config.toml
hidden_size = 224
d_expert = 32
d_shared_expert = 0
hidden_act = "squared_relu"
normalize_top_k = true
routed_scale = 1.0
balance_loss = 0.00865
init_std_router = 0.0159
lr_router = 0.0013
norm_eps = 1e-06
learning_rate = 0.00758
beta2 = 0.98
batch_tokens = [32768, 65536, 131072]
max_steps = 4088
Below are experts of layer 2 (counted from 0) of a mixture-of-experts language model. Rows are named router (the router's row for the expert) and show model dimensions 0-223. Each number is 128 + 32 x the weight over its row's rms, rounded and kept within 0 to 255. Numbers have three digits each.
After each expert's rows: "comes before" lists some tokens at least twice as common just after its tokens as in all text; "mostly gets" lists some tokens that are sent to it at least half of the time. This comes from a sample of Wikipedia text that the model never trained on. Tokens count by the router's weight.

# expert 69
router:061165115107121133074130128119132133120181077162152195133093095162108157150169168116143170081076130139193117142163151114133166110093096168126143127139102113105108119100064130127102091061112149175106084160111082106129165126173135133127148158117167098085153163093102159188113136085072106094117136119157145122178158126089168119100136087065143114061189147115138103120085166091094200149144158059100093116150124146126087183104156159143094073161154129106137123130120122078135158171147165140109089138094160118109149147124129127131083211172157133185097101134103106100176111081150100196117072171105134174103120166181172138134208188098130087140153132155134160131127137118169145150118
comes before: " and", " the", " which", " but", " he", " a"
mostly gets: "),", " but", " and", "\",", ",", " while"

# expert 93
router:136102135044121156066131131076095101133086061107137141102103124162071106097161124128141136071077190150155157113093141148126106106134110137152108081102107108165104097139113094124120067081116123168144122082118064100124099152131142083058132147127138090120132088064103112074115144130115168138153145194110069156140111163081158100122109153100088103134135140110085147134208171171164102150159106186119111143103082111156172159173137132121178145170119122102121165166166149187163077123115146086192147068192143096161128145112139134059152125146134105112125083138069064131109128128108136147158118155164166090164206114061127105144100155099175162135077155100162102154088110118133143119124
comes before: ",", " |", "\n", " (", ".", " City"
mostly gets: " York", " States", " California", " City", " Italy", " America"

# expert 32
router:176164116074110158143110154110165084084161177140132090148130053163192088172156186110126121149123062109144125125141147135120127120181182121118108112174122144159118183110138099111160130146100162093134097122135137091088178102122119106147156111123156140159149086151144162080122093102196166154163160089170153092101149157118111158110160141179147112125073174132100077127108109206088127109169086118127157126112082117166106152165110116171137135087124129098154138156120115103110181140105104177144123081107101181110152137089072119108060092171205157072163169120157121088148166084083152201097155071176154195121133152140143156076113154134100126144125128149137133141090221123124125073122
comes before: " the", " a", " his", " its", " this", " their"
mostly gets: " of", " at", " under", " for", " about", " during"

# expert 35
router:155170124027128171132075148093155087144091123130082103137065151153152130141110108148152087123102181114189103162140144074078147135101145162152098131037193142104170115104094114083102143106177138125156121164152129120165111102171126096150136155093107170191133108095153188152137152092106112169144104130139143183180084142122132123158101159069112128122132153139118140118117184092157103123110144139080140086146128175203119118141125108152180170106105077119085125152131143138163111159187155205118174162109122121093135102108162189140165089110108119144211147124116103086123142139114123178137086108155089137132095120145154098169138141144155207151155127085106191124066153124178190135165
comes before: ",", " of", " and", ".", " in", ".\n\n"
mostly gets: "ations", "ology", "ation", "ism", "ics", "ants"

# expert 58
router:119072114125084148145146123092186169084065070131148170103127121124061111175152076113091155138111134104081153161180153162080174091157066135149125122092142130106156141089118097106109134112118134090111145170088111119097122136156084066080130074185135161149149124123129127102176146099181120160140159120122128187144122078115109100128099074170055104089110097059170048126126071100144102139154105121166097139155114084050113133182097124129092154098138128127107141117124152136104164110113156153165090099160144145104112118193120127159162149108121130106066123103182084100096115195127112078170131113133072066150109133143168104126077111108230146113150079166130136158144118144116093115118
comes before: " the", " to", " in", " a", " by", " for"
mostly gets: " won", " played", " received", " did", " held", " took"

# expert 83
router:115116100090140138106087112104135153089106161145107122163147123147172141190136106113079155102129153131139130136123124160140072185096186169075100124143151147091118172133086087127106117137118105073146116113140158124193140135124119074106155125122155104131158091100159155115167095128187118098118169110158181110110180079177113117109182147182124110087146122070130112111126094143060107110200066142185072074139097179093158096164126185157148118120151091100094173123090131085048081104104174076092128117128105193121157156129114167132059121155189148103114142132140102136121154178122089112099156118151139101136115126137169207087122115164100102153109123193172142187092128155052135091089
comes before: " the", " ", " a", " his", " first", " their"
mostly gets: " In", "In", " during", " On", " During", " in"

# expert 94
router:106093094074121144065152126108148120085066119103144128115073130041143123123158142092083120110166154141187143084104128072109128134093096136126109147115131084124105160136172133118187134124118084121134108128153104128139133190166157191077146147117095125185117157115077127103137118085174118173170171204182092181080139135172123142175112143134106090091165131150134090098098103074146093143073161122107112134139128103102121092136120117133113126099100072158130120147144139170084126142129185164141129147129087181087099120072105130175140084075124107100077116113162146099104161180155121082196084135116161089094052152129154149152102147150149190175177196126090148185182071133128154152139
comes before: ":", " |", "\n", "==\n", " |\n", " of"
mostly gets: " film", " album", "See", " —;", "″N", " Preceded"

# expert 65
router:151115073139130135146136140081114150101120109100124138068079132119085102145158176104110083114121204128124089140125147082143100056107129158152117122104120145097096104122104126092158061131133168103125075082165127140105088192111166150145122187116173100151104086063111159103172111110209138159151131140103079144078151040110045143146081166119089118114123142090073118140108125109149127121144146189110119151074063091080152156168124145118138161129123092124136169148120147181130121134128090068150129128151080136145167152128111097142151113132158119084095108097165070151079133148130077105113126117101126111139189109061164200136138166125088206192132149122168099161119164198129157133108
comes before: " States", " |", "\n", " Kingdom", ":", " York"
mostly gets: " United", " New", " State", " States", " American", " South"

# expert 34
router:154092111167142173057141137092082123083097086185130140136183083093093085120131067130083111131165168092161100085056145131145125149142114107152149107097136173119120105111147078142171142170111103152117146147123062176169084120077069150125140174137086138102170094118086181145098132133114161210067131143108134104111140162154079122058117086126112110097103092171118110102149121122149102108167106123115078085158141166110115089117139127128087158073103158103131144142112125147105072068086097149198139102147163098133138187153156113133099151154156115115139114130064086172112158161121088157152125143133173119158194100095066169149090100137125115117137126105173118151083060136053136100078
comes before: " |", "–", ".", ",", "th", ";"
mostly gets: " three", "10", " four", " two", " five", "12"

# expert 33
router:163203119063152122109145148095140097095115054070097099067124159111116084112113135127154072149109166155163071185071133111153090102147131123127101108079144145137141102103105204128150114078139136128142099088162081100148092167152167114167112119102133058166134135078116113115160092105166137127099136104123036163103142111160108114125103179077087122127118119124054118127109140166170098121157116127094163162106118100129155194142114128144131204106149082105137142151146151150168107163120128111154152149161014139159174160093157131057176101162128126139109127131082117151068143117098073169107118187092143075130182075077105164148115129139138137133107117079120090109106146147140136151113
comes before: ",", "\n", " (", " and", ".\n\n", "\n\n"
mostly gets: " United", " States", " American", " World", " US", " British"

# expert 12
router:118090084120125170129136101143151139126109127194110116161109100199141145140177100181140102154132193115075165165097124097129121103153123169066113131097132153110192102114047124177170111111163177116083118174113158109109153131124148158100099153141099136144173110119154141173086165121155154210162208146092131148079120147062097099125160113201081146115064095140161086127098110123134110115112186086125091145140195151170090107137159122124180150092102115149107086138128154125136093112111189153162137147106156162076088098191148099083150112191100164097131090148156130069094149099147199154116135149149136089119139119172125145078106142124216149142116127150099129087113107142116081125166
comes before: " in", " to", " on", " by", " of", " the"
mostly gets: " began", " released", " used", " based", " born", " died"

# expert 89
router:101091097127053152150160078141123116083141115105155123129071117111117190065133122120095091125187128102157151122104112083130167151144133147161140101124117062091122116186142151138174070102162172118126106171126093164133139138136113154145107109109093169085109154119079165131080177105191145152183163156115176118108098168078155151165134183140107149099141170135168192149078080132123112120131136109082140191150158122154131112127141087121158143108117083129169137159160123131113113150182090186175169151072146145114088130118142108146159069109061105144094106081157116059122130125189163141165114150070146057097086149057087158140107060111136101162071184137131164111104125115145151178150
comes before: ":", " of", " in", " by", "\n", " for"
mostly gets: " University", " School", " city", " election", " District", " school"

# expert 49
router:194073121101141125115164109191159130142119170142110081152180141138099131117159155127107154095161106198056155080186129095092141123147084147165113087131156109132122165102135136152118109173080105143111053150138136144118139145121155137075142139151159085165131074136109050082078164124172143133170124162110100145099139097112106114131172119152141111154103106145083129147191123168144144126148147153156111114154129030095128076109143102125166049104091188123157157117163107148176177118069117133071102139181131101211080103083115119150153140127110094101104168109204186100146134133111124097148105134117150129122124163205199154162141155134171112127128174152102140150102148084159086155152
comes before: " ", "0", "1", "2", "3", "4"
mostly gets: " −", "′", " —;", " .", "–", "died"

# expert 51
router:087158118123061117110048165107154075110130132141109085111141166105134143078100140138183083178128174077130124157078148096083108145069114160133102118125116106149126139141139154118101128134167124050122100137141139109203139136192092102103138159069121169133092129194103148168131160136136125179121080169132164214129135194139153091142159172119148104170126134172126165148103173108165129122141133128112114120080129198180167117095157157126169126157103133102097116150127166140137084144110163147152138140133155122093083126101117218110161088161116117158151140130133102059073116142171124153115086116125061073145080109045111117143128158136140196153123048082141168120084140164145165134135
comes before: " of", ",", " and", ".", " in", ".\n\n"
mostly gets: " company", "ology", " Center", " body", " Company", " Label"

# expert 22
router:147076133148060126172111093112152095163094114166086057114091113114112127152124118161154074113132139152122122142131154095058181136112167192118099170085181089078176065142125104120120136122199123067111079171152086115185153152143132108140109100073132134128098109143137155176098144131164131150128126153114215147132144151143095131176151171173148053158161150148131128100170154118126089140122150132128111102150123107207115139133176123133156143105049104149054139141148117113109103168146144150161130146080094107079150120086102160139177099156122134141144109138110163065144143065115146201141126092157083105130093133081130100110161062138185197141136158108107185138121122179126117104181
comes before: " of", ",", " and", ".", " in", ".\n\n"
mostly gets: "ations", " years", " death", " members", "ology", "ions"

# expert 40
router:166148129151156087117126139173088104129159141136067135182129108130115133129063106104142122134122117181135122079130023134131190154131110158119127103187167131122148149083123109124168167163093114165073123153105127159174146123130141145105122158156145142111134082128143137086112175108106120112144171138151188074142134165095112127125105114099148090075102104149070132077171114163172152134152194178156110117149126157130127065128090135124166139093104131115156138137101103157160199126090094123120109115117029157233147168096130140122104158111195095186160139119139202164106080111115159133090148148154153136090067174186188171135163148107146128148130168168105153201074134094109125118152
comes before: "201", "1", "200", "2", "3", "202"
mostly gets: " ", "–", "−"

# expert 73
router:130195114181161086083135143132116094134202171155150131118071154157134122115107101133162097154106082187184139118104104120111160151145177110170111121143169150110189164135073072127158102174151187116112201136075128162235113178107100155117118163141145128176159095117152181103130123103089137117114174080131116138115167130120132170143087109064132098137104157131160115139115175213146171095143146174137086135138104106125070119174153131143183063119119150128137136114111142077162107154140099061129142154123135081104105122072159121051131180106134140122135087170148111143090103139142171165104113125100114135086187156121123171101148133120189091140103138166097163117081157103096145070136
comes before: "201", "200", "199", "202", "198", "197"
mostly gets: "/", "–", "194", " ", " &", "—"

# expert 31
router:161077072069158129095130146115163113088189113153163170051135114092121108055160064118102111132150131128177163161124126123164181136159140111135099112085139112076138151145185144139143175151153124131130111140118084169131111174127136135149128106083132156154112167128077175178143163089132149175105138164182083081096120178152176145114149096105125128100095064115131102129127099127144109101118126146093135128156159160144079112120150101133136132108087090123095142161106052212129118158180135147174145164083119147120145153122145125146113103123076129100083082087055107136115124140183148156217129095147140169173173122123065116185137023185107102133127133152170108074114145121144116151075
comes before: " |", "–", " |\n", ".", " (", "%"
mostly gets: ")", "\"", "}", "10", "]", "12"

# expert 45
router:141079098114093139110114112125144180096113073132153148185130174130101122174122176157094085131170095103187161113189081191083102171154173121107112083155147173114159147103098137127179100145070119112137096143131120185124123144035160106133155078146144103073128121108158133115154154126172149081193127099078139130083162145119069053107130100130115131107132117144084095095082130128095105125127151107116127099118115156123145137156092168155097169097143127159165151133196189056179115163148129083084125090058149076162088129117143130172086168117107109084104123132154139107138138105124137061129145171061104167076134162178115130082109078064119097132114173145099161119110169096117107142103
comes before: " the", " ", " be", " a", " his", " to"
mostly gets: " to", " In", "In", " would", " October", " before"

# expert 57
router:081112088146127165114174139111136116101068175096190100132126159139119143126140138116114135091185098078119091092118135137177123115120141151179116151156073132146194127139172121110115185158109155121137140119112150098090155117093158158089159133148074080117171147179159135141128138101113104079110132135189172132171137078138150182095064133196214108147112116087142092095129081106070092117170117092108093151148179162081133152162073078118079119158132100125157146120116119077161118123076116144174112102150165094171048162108170108103098120088137166186116117168147078160143148099118142078130133146089181140155079151151143124144070141090114155094137055172114168135179081096181142136148
comes before: " ", "201", "200", " Total", "199", " Party"
mostly gets: "|", "===", "==", "====", "″N", " •"

# expert 75
router:174142052113162138092170155133138126137124089209118136177096091086121107147161167126135142156168108087072114116145160124139139152174137116119109168173152095118161137135117119094091147133111158190092080177113208165152161139090161127131136161144200092121173103133124136125114178090119128128154080114061148097084115035112090104148191089120118080164136085136084136131144143145124116127230104199142105138115113075114101177093164106161124140109101112116107127138145135122165168144068073195110120141130106097107072106133119113162086106168154099083093125104157151079116167104171112165078085126138093192146189139081156139108108174106129121142094114087165153141109113100149130089121
comes before: " ", "1", "0", "2", "3", "201"
mostly gets: " CP", " mass", " ag", " G", " M", " SP"